config.toml
num_hidden_layers = 14
hidden_size = 160
n_experts = 48
experts_per_token = 2
d_expert = 64
d_shared_expert = 128
hidden_act = "reglu"
moe_layers = [1, 2, 3, 4, 5, 6, 7, 8, 9, 10, 11, 12, 13]
router_score = "softmax"
normalize_top_k = true
routed_scale = 1.41
balance_loss = 0.00389
balance_bias = false
router_noise = 0.1
router_cosine_scale = 14.0
shared_expert_gate = true
init_std_router = 0.016
lr_router = 0.00106
vocab_size = 14636
norm = "rmsnorm"
norm_eps = 1e-06
tie_word_embeddings = false
optimizer = "muon_variant"
learning_rate = 0.0026
beta1 = 0.95
batch_tokens = 65536
max_seq_len = 1024
train_tokens = 358400000
max_steps = 5469
dataset = "wikipedia_en"
Below are experts of layer 3 (counted from 0) of a mixture-of-experts language model. Rows are named router (the router's row for the expert), gate (a neuron's input weights, with its number), up (a neuron's input weights, with its number), down (a neuron's output weights, with its number) and show model dimensions 0-159. Each number is 128 + 32 x the weight over its row's rms, rounded and kept within 0 to 255. Numbers have three digits each.
Before each expert's rows: a language model's description of what the expert responds to; "gets" lists some tokens that make up at least twice as much of what it gets as of all text. This comes from a sample of Wikipedia text that the model never trained on. Tokens count by the router's weight.

# expert 5
What it handles: Mid-name pieces, years. Word pieces inside unusual proper names (Man-ul-ife, Mik-ul-ov) plus the year prefixes 199/200 before a final digit, and "aged", "later".
gets: "199", "ul", "ag", "il", "at", "200"
router:138070120124124119119170128096162135145091114172128180156075118140152160138108078138169139169151174076153139129102118124175125128124076157113112103132090141089162117105110129131106160108117171135108138150098121095077170049158138156100116160114175118117201174132064120120175127137117154208170126138183199074125179144094157123116110111130133053128098090168131151095099139111121147148136153140152138069144140145030156138101142177145122150215059116096127130120069098108125134173101138
gate0:129150090137160128130104145103146126112176136104112162129167125129091104124097128096122127009126176108127086123134123158162133158117115116126134183160123082119109111160111092130127140155086101124061128133107126082159141092161195140132112126128139125085130137127172183108091146155049163064127175154110068112127137062133083128130171120159157066131101125099126157110146139168118105138063134122136098134141037111062186179176135116153112085157083216134129120156165126173079152142075125
up0:138187092212082126143138108115124076102123089107083171084129122125126157128143117139125135137115176138178128147105099184145160130157091078105117129164135093044120126246118036115128148137172156167199194145116115173124133137135207163133125121142123101132129151132141135068116142135094171125105102130121061123115130139142117124124127115180183104127144192119127172142176117119137199176117122185095140166135172104131170142122150133133122127150104175115139172137175061115134128112103123
down0:077108122101121102083140128116142149091127085138122127151142129127162122154136118072118157119109133082136186086072177148127097171210131089128175067121140117147108122150119136117128146099125115190174123131128118118118124106125090091131155171114148110138144133066141157125120063169113124148118087121190123126106041091087096161116132127082128092193188128105149202112054191138131127159115151130071100124133077154073234129113170136063143133196115116155104179099120154136132133115114131
gate1:155105140096132063132135160106119100201125044095093076084117118160109162127127089157115129251126136133109123133072119123048125111075090075152114131083126087125144172071125107132125118135141209128165129091086124160119141118150182156132151122121146124070180173071132151109192117132120154162198173136101134114147126144150134121115127127096133108140134139141156148158165137137126097182140172134143062130055157131117171160154101123140174125162161132111109147162108171100172170090132127
up1:124124101132092129118122068096129120109089172122128115137121121097083141204152130115131147146132135231121180165130123099093166123184132167170184120097087187138144154132117127117131148115078042128153169161122090109131121130158132118137140130140128120174156147145064075138093152139070142108120062121133102126168045134127113093138064124044123128120140094111103153137131135158132138098150130084165124140090150193125071078075113097062107098090110155172116086082114126126122086113201128
down1:094168144130123178165123108209169143086149175119100138146128144119082128145093188196138128176153119127133198066198093151093162142112165162139136149130072123146137043207137124117125206127098105133153138128183131119153174130157154046137063120126169115126037065121088136074107154179129123150117142214112170149082136102130162168127107106148149119128128153127106133146129084091138132089124118148129126107134125129120122128111104165122116188138100128137129075123128178126121098111133132
gate2:189081120129122169126128151114046142121159133081196048232118141103149145131139163162123096083107173115128169087122072104145121132075133132122129013110098111101146094128120128126129097120144129120122140058182192140124116115099161157099130037145129122114113136074093121125146133143134100128122119135155141121137128144117103126119153149030091140186166124123120131149101127118129070101107141104131165124133134175154171154127059133139128137108115144063107118078123162148168159149127186
up2:128057117131163164140136144095068132117142121113122026110129131128154108170132138130128106135097102137117128127128111096127081132128145127092078014098119123096131153088144170188133111141174166162145177049044101105106142109088129132089133112162111125128130088109106125128148109139107134150119138174133081146130068132131131118158111142083099108151164123089154080132142194126097129127065155069057162141167136185156126161128147164072137153171134117086086142099172104062155196136120122
down2:129110207055126136129108102122124049126118148091090131195103128118127102126164117159119074158121140180194127132124128149129125123077110117100153118136083129078124112118125128151129141129158145175192111111129148131200120129143062112154118106056129131096192155134132108130148089066153194158162098104112199128174180194142138167162169125149094141179100152142129149170121152160144092112061144080079199116139135126139102103134126076102121043177142159092130089121155104122129137136122131
gate3:136122095125162120098121088121138133140133148095127096104129104137123123130160141130146114147087142193082127118118168163128129135156125126136119116127128132092138133118146118189145173130228105120106135123138106090165142125078135094124130081136118077141119136118126101137127164182112108128122128126181110126113219094116124133088084173196113024116143155046171065177123158067121185094139141111145143151135120195123192178125136072150112156105126127107121095162116037103174122220112081
up3:128086132130139082146143094131171150138118116122129124057114126159107129126114132129182092131136140129098107137113137183110167135121237144142081128139128118082162150120165111141131149120163106125129159153151091120135093149124129118114115122102096103097147090059125058168116147092108106128126095054126126124099187084122100157051105148133107054152048129159128081097117116123127246105213207105129128112180140179159192112151127102102119125128091126130105097130168105102131105162141082
down3:070154147109138183133107102139123129164081102136135106134199132136125174125138152153133094118124140127146139141121172173107130138187198140016108107150065124148142125168126127151097157138131127105149186094108122122130071130131146119081118123180109075121114036125111112123160112099110128162115186190142141149157136096135058121129156147123051126128127122097106072149109055093092140139124099171123089154156112149058171135107230116123087153166183119122139128143129111188121113100102139
gate4:115129127109080109141146175076128124066131130079100066166127033147122128136125152180122172075084100121137121132178113147128185122077121124094140119128106152104106129108126115104127142098126178128111119127110102135141040147165110078159117120130166118117166177127140133082137133134129188144196084138115200117111121180160079129074128059123140115152100111124124188171129169158114100119126162162147146124142142131131174124183044029125131134149115096164115168128095127134140198061126142
up4:137111192130179115125093115119168148153090046148146174156127130100163138119059082068148029113178118113118103072126120117150127095142134115153097149162139126136138170103158140121114087189163085114185136129133176130059127114108191122154138121122136086154160123136098132117126128120105120149068109122178061175190200077144137141143144214130080114121143117164142109090157169102106149113136123130131130146098127104191076116068138147130081120095161140114117080117124118078103084157122088
down4:095077123110125134112124136147130204127184186145123187061122163129094077113210139154040121144129099127119090093135145097121124157093107171156133111106153087160129096129127128119122134161121157136168159113103137150134100107178186102205165116173116124144086102149207116132099114123139161130122071144097112143105169133124153041158152120127110205116117192137119107125128107227137113081086127089096105162119133108131112109126197133152143129127170158037114121150156129120130147138134136
gate5:189142128186133213112123120128137025177121169125128136195118130115086124131086178129147222167128120137121139128120156166130095238151152121112132131094109189126226107103103131127142133093115133134093169129128114132128104081047162122127128110126079101132122162128086128109152152087122062139153183143118124131134096124136098121088149120154116144125123197128150128172129104111133131101126066077131053089176135136164149130091175092161135136124123138143118121129098092112103149148184127
up5:187119081129138161143155127154130192217147148100132180157136118137163199131062112133156135131116121128108097152126127144167081127110133112132136116104112145125200103065123161135176123125169156133100123134143127134131061117126126151108129076144138102129114135133116193069120130074127057124129196129128128172132125124130148116128112104184128088109163167128129045153112089173103132114122114129127146126182145128185130130108134074173080136127103113077110138136061052041049185129155094
down5:135186155188117160142184125128085133117129109139126130114091174141114146137075134065156131133122125134147151127122128132157079096220063127132098114154061144140084107124123105130108141104156095117113133126179160157177091203123161115153181134122123124154127073167094131142112140057177116115123141087120137113129181131103204107084115122156133168036134216131128151125134154066079124114141123117135178133234193118164134128112128112128132170129141101146147092131095065138109104110119106
gate6:126127165088106140172121144129119134121092157153217058077114139238116170132077186152132138195110172142125105136139128079149091146115117101129144129127118122035066123084105060098117209150125119131109128107116138138163175143080152088200130056122111118183130141093134106118089121108123152088151125140129115106177128199147067091117108183132132113096130129123155133127050154117122138114164132140144145117148098128122132141072091136102131113152176201102145125162151149122128143146124123
up6:115155138096121120177139110146125111099113133078086120082126163119098137132133172205108110059091129127095115147165120051157127169138150181111138101118165125169125135042119124082139156117128145112106123178114144138123160116135143096136129081180140087130086131073157113091153155137084098128193156112166141175143190160115064054082099154150139115150080124130136119181114128138151118105122056020114139108131109073170160133093082188138143106121137130157163088097122078099130128178103105
down6:120126121113105088080109117131136131194119136122143102196095118154134105097181140129133122145038117132131180141140174124144103200115138108083123166072132130116141120139085129127092133130124067099167156128140170136129146144126079113186141128129140103146165171118148042140164089099107162130133136132124123187191124109133086139061179136115120136135131104133105116145107113145123111105071171133098052168136138116123160112154130255050188062122100141126126065131144188163120109111140136
gate7:171134129126097114051123125141139121128156127149148127119130192117153151131213093089123096121110129173114139145136084125128108172128131132097203161156127121084142105111209100140127196124128183124110148109132113138172131119159135112109141133129070095147097063119076126028128141106068117098125123127126145136134128097185120105105125119175170105127015133113115120120148132180125128132084188141178059114098142140097126135071143076162131103128117129206129108183139159069124146126067110
up7:062083183072101124058028140127162102101111103159141128097117125129129198136132099138127151168126177159123139130115026130108175166114129126200108151155078111090127133120128089139154157149089128109096093095137117170140111142074137101110140165107107129109123070131098152141128135118097152156145132113177127140123123096182128123064141148168150121153106118086147098063131154134134036120105170105126140081128125135122139136132230087170090094101112108156127119130155120115213125144080118
down7:176155191162130130135105157143139151126120135137026122140117056131124140132148130153143142113120139087107137167135103115087148120171153151116154150107130097125106220108178138210121159151094139139229129119113122139112126150128119128157093205113102138127126124129124019142135105204117136120084110102116099127094072154103152126104135091123074114135125131205140059190171183119110164138115129116149169128117109185114142069153160123084133129144124136193126193136129141140151095110148124
gate8:159119140156071128124144134120126140157149116133123125160149162095132129162119144119146139210147159108152125106119097078212131118119117117126186157094114146140115067129114128116159085109173107130139126083140174187157129119127154088082122111116079115146146165134109063121132117111113079147171141159079174127072044118151127127124150115176129084166120077154136151137086125127131150170177065112136230144085107255120168129092106162096097134110120142107147118194126148088132104140145112
up8:088104101117128080122072163127142126150162188132140113086140111091066131128145140143121127103117131164127129133152255191065097137129064148082144124130135094207112160090128179116116154136154173127081155101133128091129145128141086134155123122127165132130129127111134138133033161117083178194090120105179147144138154123122086143147161116116098188109150169092123090186143132118113115097116133104150153130185134023131096126165181122159135168092122151128168128116156116173125181107093122
down8:091198124127115178135132095170148152131117127143113125122160142066125131106141121146100109147057155170123120102146131117098133126132175135123130131172147179106122159128154138106091100101091115108179168123124118112096175062145098158090105150122144132056053108121145139106200123084139134132153138099112120129096137190100101137117220095109116102084127133143082084170123204126138187128127147111089167116174124075155137144209204125148116112125090064199136128117185077151123148088129073
gate9:146137118131128119124207113089105100128118135149160111128074140162163156136045206132092156126138139130144212128121098135100065114090092158136183089112079194081081130178112134115156103090149138191124161074118147173040203149080111147104135113133154131126117142105127132132156198190127131158076132124125135137059107086162123126129132147098129112107127138156137098074140155119127103143175151129065096083095104164126132134103096136122129083116137188126107131136037110141132128101100131
up9:128159125104117122178107144065096126156161125066153152186081123123126072213122167128167139180119131169093132154087155146130127147126109155070132105112099127142114120135084101105155141118130162129118122155078190128136076079179189155173109093083131106113140085124068133141146098164101128135137205183128109180145136169127128093133154128178160125116157086177107140132125128140121140163131125192134177120128178072124109102143164123218137138096128134132025135145207162162124151139140131
down9:108072120106123111094119113131138111097147206111090121126115123123068133107149125126123103147110142125113121132151133157087057149151103135097080037137135155171198095125099095149132131129133133161126112013111127210166097083102140083115148078090134181097136104131118089105136124132128195142113174138114099133121093165127140040157241183130102131084093130124127130172130155124135096119122080116111177107112130081100157124134136159091146137101168115119195131073112151102148106149157127
gate10:132130146109136120139150137155100129112136124106117088126125162155163117111104073082117130174163125145133124110118147066129124068148194180121130126107129087133156141070135111028148105139156133105139129032162092127130097127129195153116176107171124149114125133054072127088143137115160107132202178085132134106115115130128100140128125074171150075123128095168092155134135139087152126153149153156215101194115124111142096117128085120192141131220111147180138166107089103137133119160054081
up10:151127167141136130170099119146130124196129144100109107129097141138124129164109122121126095128128149143135136069114162133166123153166152126178082129049119098123165131188116157130174102129095163123129122091120022083102163140141141157056148094134111139188135143148063121140146048164138159109156148110128150108115126131127116156129123139123134045124088148236094126164099150110129123135132142143175022133146113107177170075121136037176153120134126169119119133159127093131130156176117074
down10:133032122202122122135099124122133172144104121138066126100125136093096163160091124173121166071188142128140154114189239132135157094175083129152161081141163129156162112145178086124127142130131085145107142088194135140161127151073120151109136098082142149141124140076130124126140115152147199117167206117088133069083148133176149133060211120172223128159110157152143126122143135142122122108156128122165128128134128127149128137132115160162130158128112131168079109099128137080087131143132151
gate11:162130102134086121141177128113122120133124112105182169130112116113144161062130109110094155039172143145119142091085076185128147148071139124142125132112127135115135136128131167082128151131190106098128130117151116131117141131189129172197186122097115108168141147140055134160129117145118106063083112168125071113126145181200105094078097106163218130114114145180155128114029140114155127165135119132148147132077130156109223115027128120111144128129152115123118128150120139125135174160136179
up11:121160125200066123139104158108132125037146111174180133136107112164165129063098125118099156089205145101110118053118210122132112183127158128118111130137128171116136108127122131067168112125147123075090112117138182131132155145134101130101170089117124090128205124129124115109143117165130068067125129132108146091130126115142131110143128057148129204153078156221163138128060151134155097123128133123132051144132098099126167145121122118160119102130148116102046108111138192141164133138105152
down11:117098079170142133231127165140129163129145133089148146159158084091173172161124126118098165238083089173176090068147124126137113158102177095113171070166140153128193080172121151083106112129114112107147118131087124170151132125163170133120097181094111055108127131121091076091154090120147132127161133152141131156143115124104132162126126140073128133127109109122125124127099170074130135079122092142075100128082117136130155104089088141114116108197123113132150189109090194160110126167119064
gate12:165103166120089151173138141179128110104136115077128115048127076169101120132099111130075139164131107108112103129139151148023089155165096131144080063169154162106128120177128079114129121170145080189116114108154139094109159153137141191131077107155080128113128113077141121121183152138022115151124129146149101135127127099165062171086118086108112113155101146151105150128095144219114121129171154119131160138071118103123115112130182116186124132132119130106097129188161091097124078132116178
up12:129130122139171098128091101103088118097142151137141122049129097128071140143140125125080075195111138139070193153127139146129111165143163123158127097111130117174122171139159125138097165122181149150111043123031040131174125114095136135158112102141139156143097128128150133237162148056150188140168112111124130148114125106131184088156106105132055098143108134114169111180131121135093130141200154122139114085094103176167139133158153108101153145161147120108126126158120129165167137128120050
down12:175106132180141074127073141175151143064164121094066167083171192126126126103125105139079109126122122054166089081100112123153107142116119014114128137136094142150161125090106140156108193126130099147152111155125148093083142113127099083129128133172128146137134199120126131160143129132080133132149119079129120125164150057150109145108104131118069096195130153132099132130076161146150054126162169163126112152116119119074145119158187151150143181190154077122072167129145080109143099124082127
gate13:140140110138194124126153166035132143118139086126085096120157086132113105132202116121086159170151124127117138118126137144085128165129106116204110136096090137058079131172138151070121150157071117149083122078118083124117079088133129103106122067175069104206152155133117091122168132149120131205119097164116231112077120192188112120148146086102134110160147136118169097135118131153116134127120171104143143111136099177121158125080145110098130142093164131122127157047121176162137125124106123
up13:140108124153116152155102140058113083043132130128125131109126126117126126189188128148117067197105100074117112022129129092092152096122174141130108161124105075128138048137102161105164053156136149125125144167084141132127111138151129108175128135145075163080144154120139140119129150131127141091125130122138177150103109134154154045126118147084100110091087105137087133152103152117127109090150077052154088080083126134135123099135125130125112088164105126114136131080114128237056148167135104
down13:109156193137117114129104087125129124064127055104159130117086154170113151110113128084054123135184137104103142135194158095132176242103126122171093080156138123181137126102161123088147160130119108189060152081084187157110125068073103052134165107149129126135155175099095219118134123122117172148130130146127150134188110085184126144121154115112151165129138133169128139126130170119135081121121116139098131125128105142103132137085127129087097098103094124109135102109121141053128144176131179
gate14:103134048159149130143129082208132194124112131124173116164128118150107143128119146157072123131120122125078135108129125115120129134097126187106131084140130098110127126122113138121172096056128125122120129149135114159095135126156139062110164154130063108167127140115103090132116109106156119128141139130148082135136130159148143120157153100140144113114145132208092128118084141145138141128103134075175182042129116170112180144124200096139151000149085128160131036082095137184143167123057182
up14:174155174035138135099152169091145126221150117120121141147121136129064128128204073090131137153156116132139124131144139128115113140228199110117141155091120150107138143137137128109120071150109146112165095125121121118133112141136129192184102117061144186123110118094131127179106117117128128124044129128044139134128208127127127130135127119136136109118088081090103066132179123182101148091156106131124100126128142208151133101072072115143161157107175124065075142111130129133130133165128102
down14:176138084127123129092125118109167118111166087119171110126175161156128148153146112127122152163135100127137112174116103166103162185188174159173203129128068127121085131103148138121165103149127178137146158082180111155131060102198140194117128156141120113141118140068076143103169120130084105103109114053165151145122121159110113130083130129116160155145136124122149055112127131117211165122174120130115072115145067060133083151072112123132139157151128132182142104147145092171157131095079220
gate15:147103073126218125125172147195137093162168113131099151121159180116119155158116102131112091142101175122136086067127068179107125160084127118131101100126131059165087129128089142203134164111075089140139115078120120126129125133122174133127088130119126107128138228102107157016120128099128122139136129161120159160053124138104138181149204125112131121088121133131127172098125134103119134125117124186193158134159145181129160062125133130128126115125131116133101179036119105154115131108101124
up15:128129078087176115132125148127121130095121114136126084094126150163137173142081145122107131116140135119146126127136088106094126051088050139136144118161126159159132124217194139146062129136109076130122128111162157137138130202125129050132127128142148097136140127123114075168173126142131201129036116167173017151124098134106107111183150173138128175127111121148067147130143142169151171163136140131109118127102110090139122136127135131140120065129056144062128078138139139147176131181064110
down15:128121116173092154195134131091131062130070133129117156122161144110135141172177127172171181114112107097144093067088135142115123109144067061091179114094123182172090163142086124154126117213153131131102087217118135133090064127142118082129144083165124107120117123091080066124122131219177211149140133128126128064100188094098133143121149114110180100137124137111137153105120068123151126155142135159147144146111134126125091168191194132150144126135110142104102076124132111139132105144131122
gate16:175128150119126117129131147131091094162143185133062155171146119161095137196110136151183171136079186194097132121081132122091165123075150090125087063101118081100124128162131133101123125083107144136113105104113123122048178122173159121113161140183152104142140092070138163068128152068190097176112160128145128127116097139093107126095088124175108114127212127112128161134128092128088163190177103102138135187092113136107140108148129101121141126138041112154120102105108157154130084128051141
up16:131094131138113090072148130097127122139127150135144185170127120128128147140128049128155118080157062089134099139168080120168174095053140136156114008141168195138125126072143193126158129131059158136124134131071141167141156166133090116155123151182090141128113114101167128097128178086121145169129205073126124131132132128121126131103127179131159148172126122134109079126064132075127150140168034183128132130083132131170153133126071119130113168134156128137066134177127146131139129134115139
down16:104139179101097130090090113155136142126128125142099130144125116095147235147138113124054072127076122119105149091149109135090084144112112124140152107182122115177120094123068150133162085169092119153110178114149158084147053059115106128151178128173155116128075122119133110107176126134140125145111124059117128119056118140122083086118153149086126198111164189096144158140129110094135164126177077078145115099099068228133106163084164093109127133116191137123117136137164121107128114107149082
gate17:124104089066134103113135200126156076147099088132064130156120144132116124133077129123149133098126102128111156207046098143114152144175142100105206130012123120101159127132153116138136099132124053142102193178119121121133098115166090127130117111070099113126136196125146181100171084127125156120095130094152112091130095160112109132152184228121152041119143141127158127114131125135152151119098119052129101122105137140160129115152115137123094148130182137127133098162106165129075113122072127
up17:194127115128185101209124125132130204155108117064221179118129104128131130103119096152128137070131187119129122097158162180142101102126161127144103128116163121121133205147118130130122118117068149129156034095111171199126159131118097139125173078116116126109149122112111115205085141119171151210130092153096120191106127118130135116115157123088092141142085118120152169106128130200130122128141067088127120117128128213144091085079134113083098090186140157126132116120125109151139143122126116
down17:123200139156140142126148124129117130129122168166174096109065112167108105179137182135126121139054064117132134088116108130124125167160122114118111129126184082133123138147147143123138160123116186168088105084131127132096112179072145135101133132133108142200110081081136135048143107155149124077092152125046131147144136166148118124187129070124131091143129137134156143132145113127012138104099128159116129094125106169191193150211115146078068130154138171136177145131177079141119095129104093
gate18:136137132113148140148169132131141082148165143134139125122128112137144185171134166113123087213129114061027203091098106159122129118106089121128126137098152102114059142128134082137080121140128127191206124076104092075120001149146129134087126178124160183159125117145115137139137146121125075069120121135161108109158134135129096168116092111158143144099153158168102116159112147062127126048181196149107118128114162113090124116145089141141113162119091138161179105139088120140156128124129158
up18:079122165180111086136131132152145128157129125127198123109130084157125129123088255134094079130132143134115116155132169114069131112148206129160099090180152090222137149121124125135142135181143148128118113129156095129122204151046140116118122090130192131089085113127125158129117085134128129139135091144124143148115132145129098128138120135205073140122115204097130135119140168132159153136142117138148181075124171126199146132078134126095145138133128105122137128073132109107049071187153115
down18:122121183119129146109125095125115105150190135203152139111146195125115144192171155096087136166110127126211115102159162113091125129162149130137089139127149097108069111172165126139135135150111163088100128135170119087108121056068144131107163125136201165131103020127174123083182157152105142079129186096196078116122115131140095173185131151110110149115141173075113107226112124102127160110166141106104105086140165159132130125153112123109144123091138081151143096128105155170152124140158125
gate19:120114124168152107115112173154166104121255138131126130120114122091117120133101167215117101129078121111081170129082175208165072128135151098190160117128083162143122107067175111148118127147128151087100043143148188129105099129085133151112155127148125110162090082189136094081130140128138113115097137111199128215146146207123109136129126119124139132175128175142089099120109138174128153147144122103149089136127102064092151149090129139163128101127114132131102075081135152092150125128148140
up19:129124106124159066116128096136130129110187159120086134129051092173144183162131118146137113219116099142136120108094182118062115137112108223009093149136118118141145093133124084130138129101120131158148125058148174128101147102132138122133146134139121122111125121129122128161141110155195115128100115126060171129124073126164135137123161108127199095063086133121145043129118141042168143105108121107131120116130129140169125128113147159155131189128170184076125146175094163148132093116086120
down19:146231160151223091121128121135116137118055138079137065108031123165110114192146145093129129106164092094084136131143144113079135092107149143104139107092182118097122117129138148166185143123149081134142112136134168119170128124114094131162053095155125069124103104134186126146074136125132172119075109170109070127140174130041133140181108108139119140127119139128125162095126114135109232132023152123102134128126136118103121137117157140138112126152131096103153162149110122142127132160127135
gate20:114120126098115115130138091140114155071115142128102084144061157152117170113144140118110137144146123142095087070198087151176119135118102111175179105121109138118126120199126139142119044134119132072108114124124166167129125069166137129114051158123107138119174190122111179124088122129122127123029108135126193126107117105185125120133097114131138124134122135158106074139136233141160153076108096072097028147105081164092123103095110141098125144117123123136132133091094092190189115133126165
up20:146047120135126121079105134147149214136145156137040077141036101163177136128100091113103152159119128075089095113127131165152127124141119170229133080090125119138124132157136127127133160125181148117112121105171093130166143127128166121111092127141123158206109120157050169130194126088133121204135182117133156110125141104140078114126107179124144161121152120152033121128081116101141130150093133101110115127134231099101120124088128111159140123114142175097123149131137130156135153155145127
down20:161119124100215181080113117145155129144084037128179058190103142171123134125106137068133142079163102135120172134151077114138116082179135125113127111140076146159130179129145160128125129055128121096134115121160157127117133124129127130166166106118052124156162178180148109153135120126111092132141132124134128117112055103166110063136142126128130094136127144169115165063187183120126156130136133123142120105146148089124140155157118144125083072013063126135212124135127104151143119121114085
gate21:162159067120094123076146120095148119116167169170124122164124081027216141126106126094093119158132139126143129137132132136127114112144144168159110105143157126141120109139168159127061158159076114116133090120157090149183097095140189135163106100176079123131139159126071057182146129117075129111090153075165140127125129126123123193129116131059133093154221181149071133150121120113090112140135136097131136131125106157094211081221113128154106133161090162127146121113131128116153170127125091
up21:168187184159136160125208139124147167063186073114116157097110082119153144167117126131119157153125135077218123162126203139124080128081154127112117116043149095122186145128131139116134133148152143177104138049122135126069123118146135128128111130114081112177169201151130158112112074101137105140172079135127053168119142154110126139154135125140155128100119088121117137149136124122116127128126126133129098135019095160165180123120074150132136058136094079125123146082179129149121134132120163
down21:054131126109141130099121132102132181112115075127102158094067152094094114141090144130129123159155157159124122128129169122149154117154110122159113085119130083092183142136126154125104095115085137035180076176122133185121125136119087099090172109128128200147093117183108116102071130114123115113139158151135130176129143134142180123156128113114132099158157109164127163151038080128118139130194123091173141119134221114119079115094128122098128127159111091168075198111192181082047141139135165
gate22:136100049133127195144166132215128123149106036121213063140146127138172123087100134129128143158122129096113083102133113125044110140102138092084138198129173109095119148157130134141122098128123190104191104139211146087088136099121130126125155120121102145099163160133115104094150154138149151125137194107124122130135188172126069147083117109106112103174063164142105103136110153119127123127146166113053178087130109097126201125143111133149126152128123128164126133207101135100162104120132113
up22:158190119096091156131079154066126121118125127130122116159127169120143146164154144156142130181114134118100161074183121100104087166128189134181179138097164065142130121131125028122124105089086166096166114107108189172128103113126129139181145117139122126137209140175128007143119142097108147122110093160102183110181151119129139117062130151134125151139083118118082072131127111085102157088146126142081149129119128171119076140157136103113118123110161169120155112059156059124128177144127152
down22:098134137132077129131165137107113112111153162089141099126141197111088181157124125075182177096105069153104104108127130147122106095089187122123160129146127159127121127133120141128106091105131129104040188078148144135142103146146175125163115144176108110127079125114127151079083143140116140169094137136119206240157162148128121117112075124124146094128177127150159116124079091131125068078183129120102145130093189116118145159165036146179175115127163142128115119099135125159227086129124127
gate23:159153140139124097117091123186110156138141128114073135121133121174100154128165142170181163064086104131115100133121146117129155121168055099121066112112186148128050152099028128183126126120145118127135130109129113146088127130118128120144092132130109089105181199088142076195174171143132110159136077126091126122111161068093058168136189116171189102134137084129138114177183118161082143126140109141178130128127141130105159074116079122130119130129172183134124175069104172103142129150172111
up23:116115112131151136128127157199158114179111133129151128096136062220051175130134144143141115068103147101149113124162140119135134146156065091172127130102114152130122145233055129119136126093128106076128125123119140114090140137166143108136125151163151108139204128115153122150129079193129130109111121102133085080117124149133133218132131112148167110113162134125181137189135080140080108098127113160123127151129118172135161124150199117201140083112126183132085138036125164172117146138074144
down23:157129102115116123113160098114113118163122119153182125043119155134074099129115096126164151135138122128124141225112116104111140126092059162154123102153155088104119128120139157153072144139119172148140114124148161115132109100162123145182187209111172206127122109134059080080147127161135101155078069054192127113128141164189124103143125127189193147104133133154094099168090132057135143104091131038130129133129166179144123097179177135116130124106124115146147079157100143143135094105130135
gate24:161101128106128150124120126103089129143150118126089104137130112125213126145132156114068128182149134132208175105163170126117150117106129130108087132101079203111107176077141154121123102169129058116134181117170128114090160113188132129121100109151043037169109127073128086096151109117126107128128086110139061087074131128127039172091099163113183116110154129130114120138089153146137132133127124131113119136123147132120142140119137051140143116221129203065103122102147128102135093094094126
up24:100116128160082128141138105145124135152138132131127115051152112119157087143094118119174153127129180122117033107137126131127049102202165064073168155142127114168190126155115121121079168141146113127134091142136138116101121113079152128088170137104195141108159097126123132120136118106144151174113122100120059128128133076070179100180081093115098132169118109179131176122178146099080040180153135141106152148126079117131119172152093129110098129090198108211133122121170094141096131180126120
down24:157093128145155134114114141133063147140127152154164134131134161106136110162130153121114132150135123098132123224102154181126125147135142136109078152106122158057078103164134160095144116096128127201139127108097135112127146161188126161093128175124173124149125111133185126137132140174123123191131091088129040115136098124108182140122141111137191080155137130128118188051154118215142203085142106156130137120143140120128123104137143088086114131106047062080109110092133094102122172124190218
gate25:124110176127145097053133161197088124139129117155048127128127125125089054142142132128086051095126121118125088100103177155161078105098110140194213122075135169104117086099080151075129128126130127166106096123129103112118108115089142144137129138128108117116163071116098167144117097094164127114134182121104178104134130126178034076117093116127080072120081125106160122096136115159131170132108162141135117151126187195094124171115123105180162159123140178131102165111115146126096132095050129
up25:140118175121139108149158152120072107130180129131133102248192156136137164122128108151124172194157125115144171184150108075136131151122138126053129147160114126106205143138130111139131169128144146153140117131151117158157122138088125120153158128132119129124070117125095174111155145128140118143128125112131073122073138195062133255137149199117180129154119139151128136124132128130128137118132111152139090065112123099188164067135142185137137143088088089037104108147124156121152104124104105
down25:090138157199109119130149075062129193136132129165105124156101134107089097063125113099161115132058206146115131195112062092145128091155113160091168109126086161085133168114115158143162113146110193120083096105178079129135134163128166139126125100108172147047098133118149139136106139157156091154110142133129082075126106164109122134129149130158187147143169141114104137099130139118126087135159124172116107090104130100138075118052101144143198087176154159128090109141145166105158131175220132
gate26:197120110255184125168172122168093126142139132147174102098138102138136127136164124124121134072127118117077067157128131140124131090122133131120157128140121125120134133159130156226119128110152072171098126138127127184111120126127132098128049150112131115102103096053108174137132162163127149133125134104145131130128099153127115134107071141125109129125085209131123158121174129153104107149083137142193194042125128087122109069128034118131125093133098129178126126128136144137105098082123047
up26:192077125179161186153117073163141150144127127190147111136115126156132139124170127132124128072100135103113025125126130135101105107055143104103135233191121159095135127111134175144128084124126079127123122117128132162111127089099147116125100211123141127133104127110079143175136157191110135134125131103120182165119127176185129080104095212070099122093156176127134128126181166165122087121081146129133147047110129112071166118076136129138119120181109118141105145128125189129147126121135096
down26:072124141173131131116102091130108133095180162143138136127173101122205139107133121106076094128120139110102129118128178116152143124231121142157129190138143086154095098105131100099121145128194109129147172144119128100141135081135132147119144114130087191114111167120134135174093138132088086098132117121091100152069022131090073164153135111049113222131098117154224088128128157142113130144108129096223116138125121087057139129160106157126163114140158144119170121129151115131103130137172134
gate27:188131090107135117090114152109217167124128071147126103174063108131127144080125162157099106149109131076127110076154170131121190172107126108090139124135098226135093114119110128165075113078130102126136133113144128171077106151140128114131174128144088117133152222112113101114178121113117112178131170131146128108128128129128099138133144127018126135169139168142117122131130152166153182178127176187153126126031140140112168127229130163127123134086141124088134127169131125133134148109091132
up27:122111190222081077146154118124096089129147149085147127128146070132113147152074104071192095094212135125121132099151088180142134112161076139132142115143117147130128133086117132116130164074117133146124133120119140038141126143119114128138094105091120104142070134112125143126122127144131139136202153106142089156127128039141143058138135129205111108135209164091136127128134120113192186166083128042105110140107120123122080123145124127116203129070144128154108161093132117154143183149131108
down27:094108129109000126092136138152146079157138117124140105095136135093122082104120128145129137117130110120146138109136116144129053104116127159127181117132117089070151097103033115112088165132121125096149126125097129146134142122137129102131136065212121122084119161122105126160191117138161197111176108127143111179135126136103140115137159204147149162091191198136125131133153189120164158179118136074075116171148190095153138117091083137131098172081151099151123129123087091142120116127132144